config.yaml
experts_per_token: 1
activation: "squared_relu"
routed_scale: 1.0
balance_bias: false
vocab_size: 8192
norm: "rmsnorm"
norm_eps: 1e-05
batch_tokens: [32768, 65536, 98304]
Below are experts of layer 8 (counted from 0) of a mixture-of-experts language model. Rows are named router (the router's row for the expert), up (a neuron's input weights, with its number) and show model dimensions 0-127. Each number is 128 + 32 x the weight over its row's rms, rounded and kept within 0 to 255. Numbers have three digits each.
After each expert's rows: a language model's description of what the expert responds to. This comes from a sample of Wikipedia text that the model never trained on.

# expert 7
router:074127168125188111080125140147160184146121102134099112135093104106119153159144210085155171100181149125093139104173130132137111077136124142121146106084081108190105093155115127135090106100057141162121172131102118135138106159130134144157177080166122110149131111109157098111087074079094070040156167156110115105137116113073102103091136095116161164164135133180182140120067084076123130089114
up1:088065145171139132136064185136127109081139202132152137136133144131108158113095110184160128162090132173147076179118146180168103160159107170113111118184133149136158092135141096134138145147121140084133090146144149135116117124107187149136139164140130243095142147127074115125078145115125159081109101098117210116128170111131158099185123184169079094129069109142132067138110123090131109089143
up2:074151141128107113137154210113115140165080169129201130139138179156118142145224196092137102148122080084143101099121102115160139094116142101090107128135126103132157135171112089167072087124149086133132121153109135099117152187174121140077237133128149130197188138158129171163108157116068113092060130136140099169108149110139116149104113134092131121125128166123112127120143097172088145152149
up3:103121115147147152160156191205121182133155135116137138093164169125136105170124140101107154133102084139106157140175094127117081149080121120115109133111118103178132093084135151161099115131125122163145170111159128232131125122162109148142130143145110159171184141141146173051072191115148121027125158087112144109091076102083093130133143123162112070126142199113123199141130111122138159116082
up4:085095113123213131112100126119146176127065131122115111109160121155152127111156123159140086167177110191092122056105137136099183081160122143158163162136094103104162174175128096109085143109146140120096169147194127127116125113167085170132169143118119154165085108103035114068112117083109163100142125121149136055091152149137145101122184109149111189096107132101057155109089110133146133097158
up5:098080195073136144137129149168147151139150077099157174219094151189148145167156077121165117111134144154108129168113118120101110112093176161208156130088096140201064154130145115153096109092094137144128146150105138174116175118037156129148139141117107140173135112109116140091158119109161095155092172121116120141083154162095081141154094148144144089155086111069152096067129106126167137141143
up6:113166123214158159164141139171130134202113123178080120139117120108101079089112174104138109128090191134157127140150090174122109153115147112191114133090057151084133080117109128156166119144147134111137111137106153143129080100115121148113144139168130131116117121152137200094121105166107136129143175100080052042061189123115104150154122131111068133170112090142161188113127149195136104097141
up7:116141087154117098144146067136123131163156173173128226168136143115078142129147167171137119204161163150095129102145073111139160091120197131068136098155137102140097122140226103117118106107061191122098147129120194107177100139154139116085157094158127127137118180105115108109082109146151126083140119101151099144114152112171094153096164126136154043133107101117090117094139124170096124150109
up8:136128086133143153114126139118166141167060176148157089189171131147162078089137177144173100085158174124194141090193101079154101119082158143138105094120103125158120057114174158112121132099119138129103115143172087155117138136057148162127152146140166138170131113137125160168163131136104118141173143099187091191162115083105096095133078128127114101114114119150161109220084182140145125143075
up9:115124145110148147094154106106141141159089127115103128080087153143190137135169151133047089111162142124116109137142120102145104149117100120121095164130126097187173078125120064228166086093127071131173206101206131190130072121060109108154125096138137157151092086094155084104117126118083097087107114105137134098135151149101193126169124111118095103147162149123082185122081148125121119152124
up10:079108166161092140096075095109102126112140175140168147129140134148116124168154122140172049172144143093121138137129147133164116118145118126137129106120129116164118081117134123141145137133164122005119153099124136105143151127145120092083119126105126255116154140167048142129130077164118211143097084109163170176128101106144125125139131163120085110129137109108150115117111110120154070130117
up11:163161137125161091182098158127107169151111115119124154157083118141100091135125132127152122094134121156120155120137131133078132147101116140155145103158144156129157141143091062143083178168099127124142119143166147125161053157160148116106119099114154136084170045138154099085139107099174147088150146135243099152085108143066059129134106068051156172093112114169125195107079153092122101102114
up12:155149190107144133125084155074118129118179145171151162103056135151156116127146131127164131151226146141098118137112110120147144093113079088079175104125126099091150116102140123127123124098102169143084124144044105174186095123126109159081113117141182149147107180109161109085125104169123181092085150173180118104163084062092123096075128113142081167091166066127108133104136120144176109153141
up13:137147123220174157097118111131111170188083129118094130094131135117162126164198116151146159145188121161162157120180074081129185174098172166137141082086129127113126133084075151178082134093098120116111164171141109129111173125146149131158153165130163128194068115178163133089113121124149102111131130082138100092147122087128117100139174209133141127195137070141109115094075143122131133145168
up14:105155175088102105098161134083135119117218112168132157141102124087116166161139146159185140135143150161137084100132141179183106127115031121122140092113076143129133111130144079136117165067105111171164137117148125163154143134174146138115157055168098078078124130087093116095094107188115088186144101149103132094098116135083113114184154106109161093140134173165162116129050145100136099122175
up15:113164129148089146090164155065165171129119149098153148155084146135142111145112134126056103110161158084135186143143135115162132092110161150069108122120155161121087156114098133159102174049150115161156126110109080098121167122095083171089109114141205146094132148092124120098195117144089198097128157119158101161167107062050155094113099141123132147107096110188183136079099161098096124122109
up16:087100126181107187071093109095175122181073049112178102107104186101160174147161107134101109112163118093121150105141138136127095110142175189134172155075092111138067154138141155145135101093157179100137099142133150107126131146132114094103119103152133139154148144158120174121171146146145182125164111138187128135154082087143117084119172106112127109133166155193143182158060116139065082153180
up17:096146083176197119140094050155077153171121134112138113165153107152145143131206167126144124107133164103086108134144091109155130077093098132114147091210099123158076171150132161142113118186069101114128094144202114106166147116151108102174139122118184126108163126130137066158116104109091097079136101101092147134099179056125130118125171121136161096140134103097113104179138140083127097128199
up18:111152102072071120173129105155144154137113153078100144166114198087115099131125163170171124140122105127130181052173210222106105100121107169096170145104159120243137103127103104151118122156116132112149085149111155072133153144105088138170144094106090136131117142102160109101163109125083103051152178141120111111137122115148110122089115104136147159126144098120126117129168098164071096164123
up19:111177150151130158165116093099099109118138051176140104142154084139105118111043168179114133122076136099069021098107137115133111128148094117099143162116150098131150141136202116134119119180101157128100139200119080156153194161131170155164107156117098155173129142179127168182115109066116145087116138143111103075132184132142113095150143064129164132105102152146136145190140124104133136123145
up20:163122227070160132122141094065102181148066138070144140103188173089148139152132138114179129062134109158120152168139123149131128098123140121122149073138115148147101099142077156151138120136078130128099130154147110156127042108132133121097105089106193128130143156135122130153127096032176114109063164151101085117099142096140150100147160132117150128127134077170204086116141133145071139141155
It responds to: Place and institution names. Place-name pieces such as New, North, County, Street, University, Avenue and Arena, plus city-name endings before a comma and state, like Irvine, CA.

# expert 0
router:075130206097156166069141171108160177083125131164105120142127136127150064127151163140114065096097134139131104129108091159163164055153082166110097142142098112089158159135168114132163073168165154122114115116062139139108099176180082185173152102141134101123122159091085120138093091150040092122117114124106114135106134104117155141169049108138099143110177137124131129126089088144092152097171
up1:089118177128062125143138146138115119117145179161105111117161135136127138157135132092098052085118096146099129135146044123089092117135078162117094157162065073130129155152143120105157078151121103113110128134108184182175131105182076073199131093154137140177032121147160100054131148119117141052122098166069111171093136098120135108109139125112149137114127127132130171156094152180134135144150
up2:163090120108164116105086130114175168153169093144188166126116169135102108115117126139164106132147136199133121055131180159111139160066176153145161118124144122079181189145149094098129197168121170121138130115113163036127154095148081177150155125119127130154124105117116183038102115152134108115098116083155093139139089120107163078083116124165143121138098126122112209151118160086088112122102
up3:116129207032143093084098141101127211120146147171159175144145097128150148194082149125091097143153098154140112123071126098141142130101151140134140141144135139118144106111143144134149122123169147115131113118109109079128108122147099063082135112118180137116120123104135081181071101116123083102083137124155110140152138116139071064112078157108132132111195061123189119142127162165169108117232
up4:079102099145084137095116122083109203104128107079138161113105092149170139091194178118113139165157143054073155113102116133123111104143127138096118167095092148117155136135088193140163088132126168106123102112096101088130133144143139137153198166166166128143118126108113082219159084119143134095126189132075137195091152167125177165141063118140107097158158126084162095147110106153097154082111
up5:113169136106089086179165074137147178154130213147174125122146127123102174143147121154167176103100134121194145111159143134069129159091128130132125154086203132145153165150109131129112107142132112131116103122119120102120168173109171096076119137116095129120162161067134129098162155166170141150087103069149065157021175128106162174174135108150120139110089127083134083121109158174089130153180
up6:117116182101151219127076077175164109168145137133118126127133095083138200091096224135095172106115192143116104133124164156147115108113145159112122168091158171137110159125171106148084158136108134124110090139119135114069173158131106178136179080125133150104109070095095097137108135130116155108141127144169123122122152086110129086171163055102140186107097117130108171088166055125135153092105
up7:140150138141177132153139090109162098120127110156120122060112116131090078109132132131149118154161153168107134079147109084097138091137092127117078138094086117168177178133160134131079128127115126071154163062119134201093109085163135081171150115111126121171114189052119058085143105130160115113136096085179131157120144133179096212137135175127116090094074089088152120151141125189142136124188
up8:014117147136126063109122094113117144105139154132162169082134116138128114154147149172106162185119139149162150222101084083127101126166117145083095165138126125104102108131138073168154080199182119092147125126180108124125154154141124136179113139156169133161129145108095108122143079146089151179172141120122077094122127058186139138103116141113099139149174191112131068110068160137126145122108
up9:131113180111129161075144167103113181110147127100120110144076118136179120200150127177116157133116132122146161111151098156163108111117073160092162118121075185168119171158149103058136130106206197096145131207087129141060144206114170118167118113149134131123090136170068121163097104136088104103094093099143121085132056134095116118113144123091135140133129116110098130148070164120112090149164
up10:133088148160137139109128184148120094140101159127122124110154129171184068086089160119136133102129093123073108167088128143167128173148085101132069150066131123098079128158121133136137097087182111135090079178185114150109114140187143198072131124096139134149127122104131145085106150113093115132123053114125076126047154132137139153192144062123171099099150067170127161159112096187134142139172
up11:088113153155109117132149136162121136131170162150148098105116062148180098110143186123041109130125127115101107100206135148136132146160109083192071070138130124141100109106138154105104089118161103117105146116133149135181137132045172229116138092191153138125137122093163164115117080089048130150114154099123136091114136088176149159089133161137156115089114167099173161145123124165096111090096
up12:125099198152112122101167116114115134101156115135121057198154135123142090102187176151099133105146113094212144128096161130109127111116123093111172162096133139077093130087117134092126134140138101112147091125148222125087107136186074114123130075145174153169131150150111043066110116157145142128099154174132136093079144112131179107106122155093106138122176117082158074180107128166177166149153
up13:168088156129167184097149099124153154132107138097117133148135154132062158111134061117109072066179146130192129116146150101136107166109099144139123142146125126175173153175107171126215200128162113125104147088166163166133104154102114183105140143149203128149105124104085159175168115059121109122136143149115131119148069181095175133122066102098109094098075165117117123147089172127079144116121
up14:145143137063131135119149144128148111113081088131109157119075154122189086095110179056178145122183127158085138170159129102142171171082127123130130068138172081104099147140113116143147106082129120097094116148136203070083125148142162142132106162155206135152077118140130075080133134120104144078125179107179118135142104122104111155154109120092149172095174200127167156167128130200120161116169
up15:084147113121157131121087187114170141098141193154131148175125124111132098171174154119120127102117147122105166179084118144132110141138155131157177128138064097172147083197093105143159147157160124129142139115156082088070174153116110136134136153149157120094198081121133201146151096139108136152077159121108122191091149169175135122164147119087145101188182166199090128116161075098072143094094
up16:041105182085132174154123155089175118131136135182119119113107197139138144171114124138129165180135129068108181136111122138098137107153098167146124081092139100101110090163130110114170072091102129133125158079177165080158124080154119182189099160166144144137099090103106111141067100130108125112135127153110124130125134138111098095197143053148166165095105146151116141113071092180115077192150
up17:112080168108106062131081137115164139094077169114156077146125160124127184084096099167123098161148164102051137075175230105100169111143134129096157147130133137152127082140099102124144138129162114135145120133130130106121098166121136148150174180103070131101084153134095140124159092169079132151123181092132054090135128103140172128087106135145093141147110152144144102195126136160034153160141
up18:072159207060143154134133140066160120115158156147113157123106124118120134153159137154120154099125154147109148096101143138214136112130113168171121116115167169110159121088159137161135130075098136146117124118085112203111097183196098135187169161149077087132153147102169184124103088204115129192035135154110157121114156145083133146182125132127157121105132124119144103094090121112152112134186
up19:146099096108208155100129155170101118166087197120123107163116087112137106153014138118103120188100109128153167109084156101140123097130090139083145069125114140108149116156225073135076102119106146152155100141069110139153151089152164136156090118149151117151177088095060176179123089157096123155101103133156158171121159115120105108121133132132135085119148185118141173111108101130144160097118
up20:097115103151155149210061134158043202146137121122128118137081150189086071164153143102150161177145185101107116138140146149129114128167147147108098136130134125149124160131158132086145124140124064081114154094073164191119093167098078163134121148128188130120119150117121139110193129154131154130177136149177112107142181116114143104157126093139078108085156084121115206118115171116155116199147
It responds to: Nationality and country adjectives. Nationality adjectives and country-name parts in political or military text, such as Soviet, British, United States, and suffixes like -ian.

# expert 18
router:131084099133174055073043095105128144093076087091110133131118125116096118117126149116151130094127154161140151127173166141108156171128138087148192104112110082175146098125175110135126164115093121050175168153104098136184099116079071138153117114060147108104101130104160089094147107070100132124146114147107141082168109139125094079105149135146145112196172170098195088116114097106176108120103
up1:097143079157120115144125123161143079190156146071091127154138146173099153086181093114147133187137139087090216183140165098121106155118092129151096106157154189198091103138155134172103160097092178066111062133154102125159190140174166117157118124147200131063110138112103124096132101129099135110120176138120097112069056137131143111126131145133125097148129129164129107144185095114130112109143
up2:139079158118104154119115101119100144114188101117174113120183157107143072124111097121131133130132162122126142171115181138087134195147184119111154154154153106152164050116169122120137174105096071126128108092143122080130071139144167116128194184053161122106169127147165172125139065086195116089110126171119125137133117078147108158126119096150129064114093156095085169096173186085154115093144
up3:113161116147163119084112140173132125119160220063145136086159142151168085193097119175079078149114115110109096132141130177126098097116168173082080146091125175141110115114104116066108108132146164041158135189073184125123125140140133129105157178072126113143152128060161095108165122141096122179199128182118143143112090129160106124129142174125141163170147150145102161142138122143139088159105
up4:101046094160093105121091160148132110152127056192125134092065155138095091082130151147095152150130191175105109158170132131116077125108107143128148154122137100169150115149136136129134115103106126093121143121067126101033142105136085125164113107131170133125149207142112098158058112125107058145138070095139122160129135181119184135154130116096181121141053174097133094140187133149136145106131
up5:203103142130157134132137178123089143133155154110127071138117128053099095134163132075112151119122144149140171146118150182116062126150147163123118199101120178157127145114086056158154108139129127098129208113102129096160134175107120120159143128156118123144105145189157130133210123133107123143096112107115211096161127085139134115078127159167118114130070165170171101175103185151103069076111
up6:099102153114188097060088093132121075148108099111155116140196148122153145130110140079119131138143162126121133115132105143085133191055144110108142077095069144142135132170102148093160114126082234117150141079132103152127134141056127103124142137130091125159095104127035116104133164171112120101125124139169155126173100118145143145153129206151200162069118132147069123107161092109108111121160
up7:117113133143097048085166075178150148104125170111069070078158156117129169162104181121057142080091138127148132142173167146141144140103144107212147150141126136097095100084146121156097142143125124134130118163104111171148097187116098140101180141178143139126129130087150102114156161183219092150138105117116156099135117132172132151100097178133182134155182134159107057163124093094119141087120
up8:097121107060118063145105077152105110093071124067101123195121145166136110149080142068093113068114144118142138126131120147125123127094161167102155147127162126158170147123160133099179108181139079077157125186117133096214099100068122110112119132048131116187141170097157124095138086121185130121137164134079129111155111164178162126113105137137154155094059116087140120118146100158131105081108
up9:100141086157102089122117116097130132106110080136138164133203110055103143147165147103105161172136114086141145106164105138105155124108108160174131129086165105141199076169178108145073114127132054121093103178192127109183145142129118078102114127172125143130159120107116097103099154136066128144188163123098121091138119147147089154107188184128138148148160172160138135117052155098168082056119
up10:181129062150160076096031173127083176152105132168110166139136145119153083072141156125171127102142179103066139130153174101130162108128195116135094108088140153190103091156161151153131151160139152107122144147119164122141107074140133103110160128210166120159114158106184135192101134099109109120125129110115086141133116094121120135195160131159124092106195054162110125162113148126135114096097
up11:100086126163081150159125077086218161150153116066166139159089129150134107140138180187092145135130134118116137107119131087137090091122142127167125102165155202114103120115144183100127130140074073103177152156152057114225113099044109135160148144077134127169174108139117125122160134130090133095138146143107189119117179147096094114123136122099175092193146152143153131121134120163107139125173
up12:080116136122124092130183118055189169087098084099126135104116094158194102128152146149167142147122111118103115108100127158149138151158123105159137145115160142105184180113150123175105096115113164107076101140066193151179133117163105066150111156076172136097117124181141129129156122128116073132101096163079180111103146119170110111145145139159089124110127161133068129035118112068103110077193
up13:113079101149117152145150153162119159160192095147138164132145180195123057152058064142191114085074124152109129186125207101120136181138101179154125177137174107063116154107110123143134097106088090113106111106148183072186079114156121132123117088111151117110116106182112083086142098136144130108117132151120094072148142111114128080164104141099111131128075158085116164086153141118111116149117
up14:174138148123176133089080092159101098148136169104080099111166062091091200156150164109172063147140111093069149087121133128142098152058163166090164145182136083131101144078141176088125193116129136109116160129110187154122134108131141072132104170127119124157128100101145079139078116083144088136111115114072151154181161115113120123092156169063153131068133112147127127152142138104162069109108
up15:120127099102145144139205115188075119149122181196099080123134107110102092128145170113126112099081119144081132146106080162131095072170208140155172157114152126140155090139144144100149106104109111116150100077132140181171127117122083114147125069118123132166168196127116112150071160147157119088157134115112122098088134099097125064182130121186097046157152145168149123097081117135190120140095
up16:161120114142191143131089102121163119119070101125160121111203117161085113155171102213162143133120195146088161168135128127223103112142157120117174114187090144129144149152138088119119125058139171090146124145087113187147142135144120110149113182034190131135087164154146112151123155162161154139104131138132119117160155097083087078123086117155126123105152118068168096128117098135108141117176
up17:170149120117115198146091080103172143197104119140093133124101105140133074186096075134172121095129132147129103112057164137147183106151130180088112129151149139108142121100091108110106115096113166159185186133142115148087168081134170121105149127133115158108162157100112183111116112099184166137163156188164125086177164165166145058169129161178120126122108118145171121139097144116161159193194
up18:167132125161156140068099130104149145103085108097129101098129095163138151083116125158064094102084142161132108182122146119118161104165133116137109205097171117146144054136104126148123112104183165069088187077101143216134073136117113087101121130162157115126101114162082125133102124115095102091140124151138166181184125151126154100129149189165116146087155146041183137128160125126133108062103
up19:169071168138134129139085107122125109113145124044142118172170155168111120130127140145150115099174074123090106139104151111106082120152141067070108139113132116137161147108175141152141162102106173137126127145090147156108171118149073133169126078136132141196189096175094145109132151115053177170107125213189170138174173156136097136096090125105153079169104099119124122112166049113127098162147
up20:135167116241118063103147139136165177135156141103099107129168103121095195114116137146133145124121133099133142119120147090122112164157114121051197085146101123179178165128112126170185122085143095110209128102115155185133165117104115099164132156097123131130081105152179164157119093150151167136105131102183157130071116109190094115081148096109150089110139132091133142126061098126151071112120
It responds to: Abstract nouns after articles. Head nouns after the or a, usually followed by of, such as addition, part, loss, number, distance, months.

# expert 15
router:060133164140122137134129192105136160149162114137076164112077180165107091121114165101125131124141066185127087127183091170136174108166087110123181111164110133109143139140113070087107074154087145149142127158079187124158137157183073086147173131116147103161100106093149090100115113108164157087122092153135115106131116067079074131114117091094136072159149144150096077193103144142180124145155
up1:101069208128116101058126163157105177151045104168129157086091092112094124146175123164133122115091108129181082110104157074167130162163140184126132139138127132139153130096109074139112101209091117158117079132134115131185111128151171133113179151164156125158120149159065144189158138107127122122152155101136140125155092126081111139154099138043124108144123108061146142128176111096119150132184
up2:114125135158101131122111124138188107122150115138158093128128196107139179127156160187110169148164103122103137192076097168153134097159084106087132120136098141120168116107094127153079099153153128105099095243180127142091149146205116130089153150149187144137101119180134090094122134112142200087176079119173108136115085173096120168154086091099194123138124110127176124120101140123100078142119
up3:156160127145099170148135151136046132154070159158140072130144135121154156099043128145139090159138104127099104146189140137140118130114069125149139119070125087132161151112116070098104078207148135154132130149082101122074180163113163161136124103108166159136073114160172108048132149100128091119147141165126142171122177071133145124155138128117080119172128139106132181178164102069164077168135
up4:120161141113101157146150152126115135135122160119120131110120162177136091129174060138097085206143180122110088158065113168160173047140145145149105056161124133130109135128170135176102109111166074132161187113145123191153113116198101163125080143167110109105136155145108167190107144175150114095078124160070120123086098097085108105153138109130135206116112091134184085116153121117139102101162
up5:133118127125161158083162080072125159140138139095101138156125126161099134172139119136188104116133067186150136119156113137060239114085119128136098125124135089065121125141120160149126131146114136122087145077126100136144179112106110119172078074170192151100137121086124152139159167148096153046090159102132135163125127095107099134134131070072167123168149153136117116116099166122137200126039
up6:100128106187139155192175113138135101106110132104183132094130138175155076137073151114127133092112089116089089106126165127138101122133114087144119115151198146173138149133136105100129154157123128121111046152138175129112122124162166114131089130089178128144060150156099109134108151172178146079133173050119162167215166103154108128107084073145117164201124127183144109110111071180097151117151
up7:113073090113092180154156124136109153158128195152111134089093121122094132125130078085165115123162120153126134152112200179188143149171098146148119113138117142121087145126098101101114035104132158142127083180180118093153152125114127153126134103109162123194134168114207138124148161162096090111092140108082177150091210142137084138133104111123152155119075060164122146179090173149099177120127
up8:136121135149171143177126104100168066149161135136091140147120120166161106075174122157140035155151120060188126153121151086094151199180124159091104126120093120112126188130129115115121128122116101161101172101115167165165156101141133105191068113073140154171164099120054143067120089170091118099152101122196116151113152140084129125120118106154145138145154074110156105163071153124113084122149
up9:087070097183091112128082109137136163112135118132152150105131174116157103113134080128155113166146109108143116141092126076210138186076178123114153150080127094169113121189120092134186096140158124083160084148087091119123143086140091157144100162149154119185094066096127086195138134120184116152180090123155159149145115183179099058141110115104151185131139162149100097143125081111152096099110
up10:096104100158120143066163130175152159126135157124086086113128173120118107112128138111168119111111065104138114168098110137186086172176183140140172103113099108152156133124112108098156105104085176097144177077152170129088084157152110118117107156133185118115233126088090120166144088117155106134140110098133154116184140151102168104121169129054222125127162149121160108190179117153176121119121
up11:109075113135104152128198098128131100161128191095094129104095206078170096094128199130108137143101128196163128105115104153088084175100110166121179115152131176114145155103130108166089127177133161123105142046107073074119149165114070092135179144098103134114169124129143110167109127160114161115136118064160117116102121143112147123140168134138177153071153150158082136119154142183123063167132
up12:119097095137187116188118198027129150109125100130102103120145174123139121130087133123133137112127095190081067148147187129148173137173129121116161121157151161162143158128118127102129134105076153097107198088138102130143115118177105136069182150111145150147110079132027056093095125115115166132141132147177163180136108123113098076089141090098076141140164120150097127099091170132121144144137
up13:097164188105135145128131121084092196088137066182132125128124202123126133115120181112163147104139134159147076134145132134114112168126136140142140108126119097152123067140121088118140130107124150148109147049150104171192140220110137165153148119138121130091044119088152146093107172134079119141104154137177156076132117106131117135172057126148144127064130117206167137101083111182166166114157
up14:081107145091103090188097107063128115123064146120134163158152225142130131122129121082162145166070129189111097150133127114155160146087095089133129162165113137082127156152122180147146117178161101105126094081112187144190076167158155047122169168147089144109177146119167059107161165144161127132120142127138140112118162136100144186145156168105148095115151099112095118107096157174146135097098
up15:035118078166140170122184166084152151081089160106140172115122148148110104111074076148079136064092120100116101142095132154121143119154169167165123101151073178184148128091141172154108145143140148147158139129101182123057157188144117139157142094109168141166189150124114111151165119133123118132139110068154141170141082171110126092101162134142136120183128074146142081104122181075122159088102
up16:078075124116097118135091155144114082120170142133148082123160142141123123134159163157082120171129073169137122118099080090100151115162119147157079134134105143126094149111143136080178131187130131111133103137152176123140118124157154095130195090101183131071169200162100139171201134174162168120114060128124097114077064106122123085161085116210167095148089154143106141128127120098195095126163
up17:087099165149105127111143152137141116115140168153159140154153163167135174125151132155142057164157103144123169143087139066127101133101087129172127162108135144137185117131150125108101044114099162125046065133099159146128106144147065134080086131072174142154074089078145147125163135125189126098108181142164092169099149129124111139079115101146168126162155094126152056111143108189157137201153
up18:124099153135115142141167136092072168166135098112144179094062130128087202127183177102163107078124092100143103096137115105140150100133115178055161099185133091087157108115184179105129109111127209146101142136167093146107140126143108173145094195128150126147134124068140102194119045122142123058112107108105139152082112131076106171131142107117143152099146136111161109143177162155137140147104
up19:086117141096140120101078096087107184100047138147081138146096147137164114165121136144178207113151163108119136136133125125109147096169114136125171090148099124162138132162181133076123159112178118110126099102099144158113162113171184065158128080076151125145109067165116124134158126108157169055160158129133067165191108168157178146128108116166107143123115140178111180160146123178056138163128
up20:123144130135136149101156194117164148097043175137090110079088128098079176069116108142099133079130063125151119140175155141186125121142148093135128124150101106162147161167106122078129129098192160124104132121182150139114139128134104162140135089140064140131172122104175194100137137193114199092097129123069057115111097107120097141082132122094175192138119150147127116146127111208150120103110
It responds to: Sports league and score tables. Competition names and score pieces in football and other sports results and tables, such as Cup, League, Premier, 2–0, table pipes.

# expert 27
router:147152148123144146181112156124156106109125160144117101151103162151138126190145159133150104068126149154185129131112132114138120073175102143170087127083157131148175086139202101124141111078097136081105121095063231139137171143079146159140090094126079095115157156099174107109090092175115069097158099113110124177109120100155147130148080173148097081141155133099158094114067075115171140087163
up1:120141094107091098155136194151119142144131148093111119160152161180150107085107155151148158122139084098123197108151116121099126138162159145134133140120193144112149144029102148160137094160123132077069137109118113140118049117061125088102069116095122119141174229145170120109113096085128101123111093115127174139111161110114127071161108151147097098206155111154144103177139155180156116088095
up2:114191142099129167219207146121122085140160198124130100140103192148208129176114099135157130099116124140086173143099116148121142096173122183185092134105114093111162133170148127111131133114153110119115128110140136073137177131139099144032069138108162124130141167148125143153138139172093125132114144081071103154094178115150097125148063200107133078082127115115086130120086125140110144128146
up3:105097141128112126137143118104161150145081174122123177085128157147128145135144144154140187097139134123092144037136195165108101130143123131109123119188151073128135125155122145112170123090104137094099131172134147180122160063100180097149095063128103122137093133128106114098066194152107168121149095156132182161131144090144077147183098088074142155082167088161098114103055074074107098091102
up4:132166101139080154146133024104142161119142122085095184102116169120138092126100104155128052139167136132119085187090079144113166113105132139084086172128137150112172139179165111120167117099138113122122118175150099045160157155145170115097109128115192126179096149149119222132087166167113132111096110113132132103150144167147153148096092144151145116143136120137143133081088095154149153081047
up5:150124097107067133145180148095160078113089137158173122085121096167143169086139102156150182126120110091153085178130101082135108170066108127115197146111146111153158144117132158137097147152145129091124135062111148076162181173130130123194141073115163139099123159071081128131117030158127145079147107084131142127140112133149117174102125045130132156130168100165107162093150098127137194152140
up6:131078122139117114166067183125141103126121158166168158138124187140103134169083213144054121110096114157132143133061188089071135126162161123205116112154147173165133134135153097115091104179122079109185083099163174097144109104068142123113107181096105122104130175112181121073143187091112082130160113097110082103123100146140117132135126139146162103118110127083096168138139121138123130066127
up7:139160123146136117163104134154117129120084124150116168156159146169133126146175119131101145103079121151136099145150134149180121020125160153124130097087107143139119063092210062071120124104166117138161132149138119175126120133112162130138076066193096134098169146176101125137087113111151101028139145130137113148133156080087132216139141143140135138128203148092102123127154119071156162147172
up8:117123149188156154114104110142155152146107137125133093137134094108085136173202189132164096102188081159090142138175153127136106130147117129145114181102121102150131160087125111100100115092108133129143095143120116159099106073092136134218104136152050119176183140107089162091142112113041082128108138099176124174114204097134130130176088153100105096069146106149179140117101115138136168061121
up9:164158122122084052100104169171166133078165111132136178100134103134098130120136140135131151113183126100103130116171114132165155101147115076076152138179047079186131112136114160080121122073090141131126154120117159127209135194089121105157108114175107102124089132070148090079072121186097150130092141110126111194105133136178128085127155127142131092192157112110119098170105115108099074104158
up10:168095106162156165109079126121129128149144127120147133116104157088147152196105105174143129199083160145158131144119083074133120095147128124147122134102110119123091162162118141075145153127097100107062076139049088171087174043130172137131117152156119140179189127092091086082140098180088101124094113077147117110115122089129118160142147150044100109115199127131129117133144182143174138094163
up11:215107158158145133171111154111090081059177151126164126160099104114161116140166193157175171104144149137124169116164125172121125196119070162124121145109118167113165160147117113104118119089113060103138179111093190155141131128102147047103179127124146126114163158110079119132194099162125128095083134130114150132105159108114134129106108156175171076149123148099136058159141188116138104073117
up12:076111104074127119120118066097128144123100116102147147105128125161182129122162138127124114122180135166088169154106164140158147119102033130163142072166092181138111121159139172074155142144123111135121096127165134134126141201103125098151073072126141131089151069160167137173082147135147095139138124151118140181165108023201139148104199092133147135164134124115179141080147128114173166131104
up13:179096052155133197091148092131129073176047137133128078098137136025151129064180114089109086116117130110091117149172121153103127100156156103125151148143145142139127154104141172140074106101118120116055101077124149137092137137143169128116116102072122128147155116140166131124120140132120126127140135111103083173089153142130116117112098174117126074182150075201057083179122122112151142094114
up14:087164128103138114114106107123091149169136166169109145122166140099108170104222185156114158134105142198157158139116121105087108085134108130118156115114144123162149123158137112131131130158170106117118124176094142161181108127125085092106171113120056139185110130101158075183045075129122057081189099165124120121120126105177110131205175114171125128132124114158078101147080114157103083127089
up15:103103121125111115134149165122112099113159122045135173160083171181154080183150121099116153150137168097147190122154142123130161121181139137113126127111183161161222130137081150059085106119116165081113099141116117139072168142137166109152167173120171121132129160111153175095065104064126095090144169090104161135107065158154166086144081165140173116121073113090136118149121092107133140125159
up16:087147115146115158138154148091172114117110212138160115125157084112161148110090113156115137108106112101096138116089104161153141146118131140141134133163131120078182111096132166152095104128095123147139141191173206104110118131142155187128102165094125114167158122100143050122170102168095131194116099109163109103099197139219142105184117105068162143127142113129167102106143060137146089165209
up17:199070155113127142129127119129102126127135126151160132151128196162145109093118064134179112081128108073085137086092170104137127113140079114136122124053120082121163088116132162146136118137175138123108084160096185151187106096101163128217111074124164133103148086105117114149170082181156153156138079124143152142122145144091072139116136100109139125152097073094108148153033090120183141116090
up18:085101073085127191183189131146187134123141170128099076146157187171133199177121134140122139041110121132137153154116150188122077100163137117095121174149115101173108078140138096125118120151066112118100093064164134138109109153154075140123132061094115138123168099108178077124095105164144180131091103116166111135146122133119162129108130120077156205151123136116103092095105138143167134136090
up19:137104189100158080170163101141150132072063128111168100105112177140071109184072137178113098129148048115114141176145083095146157126148144128147144161095145139169111115158119140170091121101109126120129120145137116099128132136077089125080142126107064131154112128070159138138170143162129143120202138118139111191117135099130153163096172079179114087100123082161159046116167157198099119145100
up20:120145068169180148155141162130151139156123121172189136190152119142103138144122215079150150140084083111123141089110069075121191101146111142148047114152131087142154143158100073119153130093148121099087080137158178104086136112163086154134111133129153141121108133147140099144114150122166156120164115166201150206111145131069104174122174145135106093100112103099115132210111126180125162119141
It responds to: Topic-domain adjectives. Domain adjectives and words in lists and noun phrases of social or policy text, such as financial, economic, social, cultural, mental.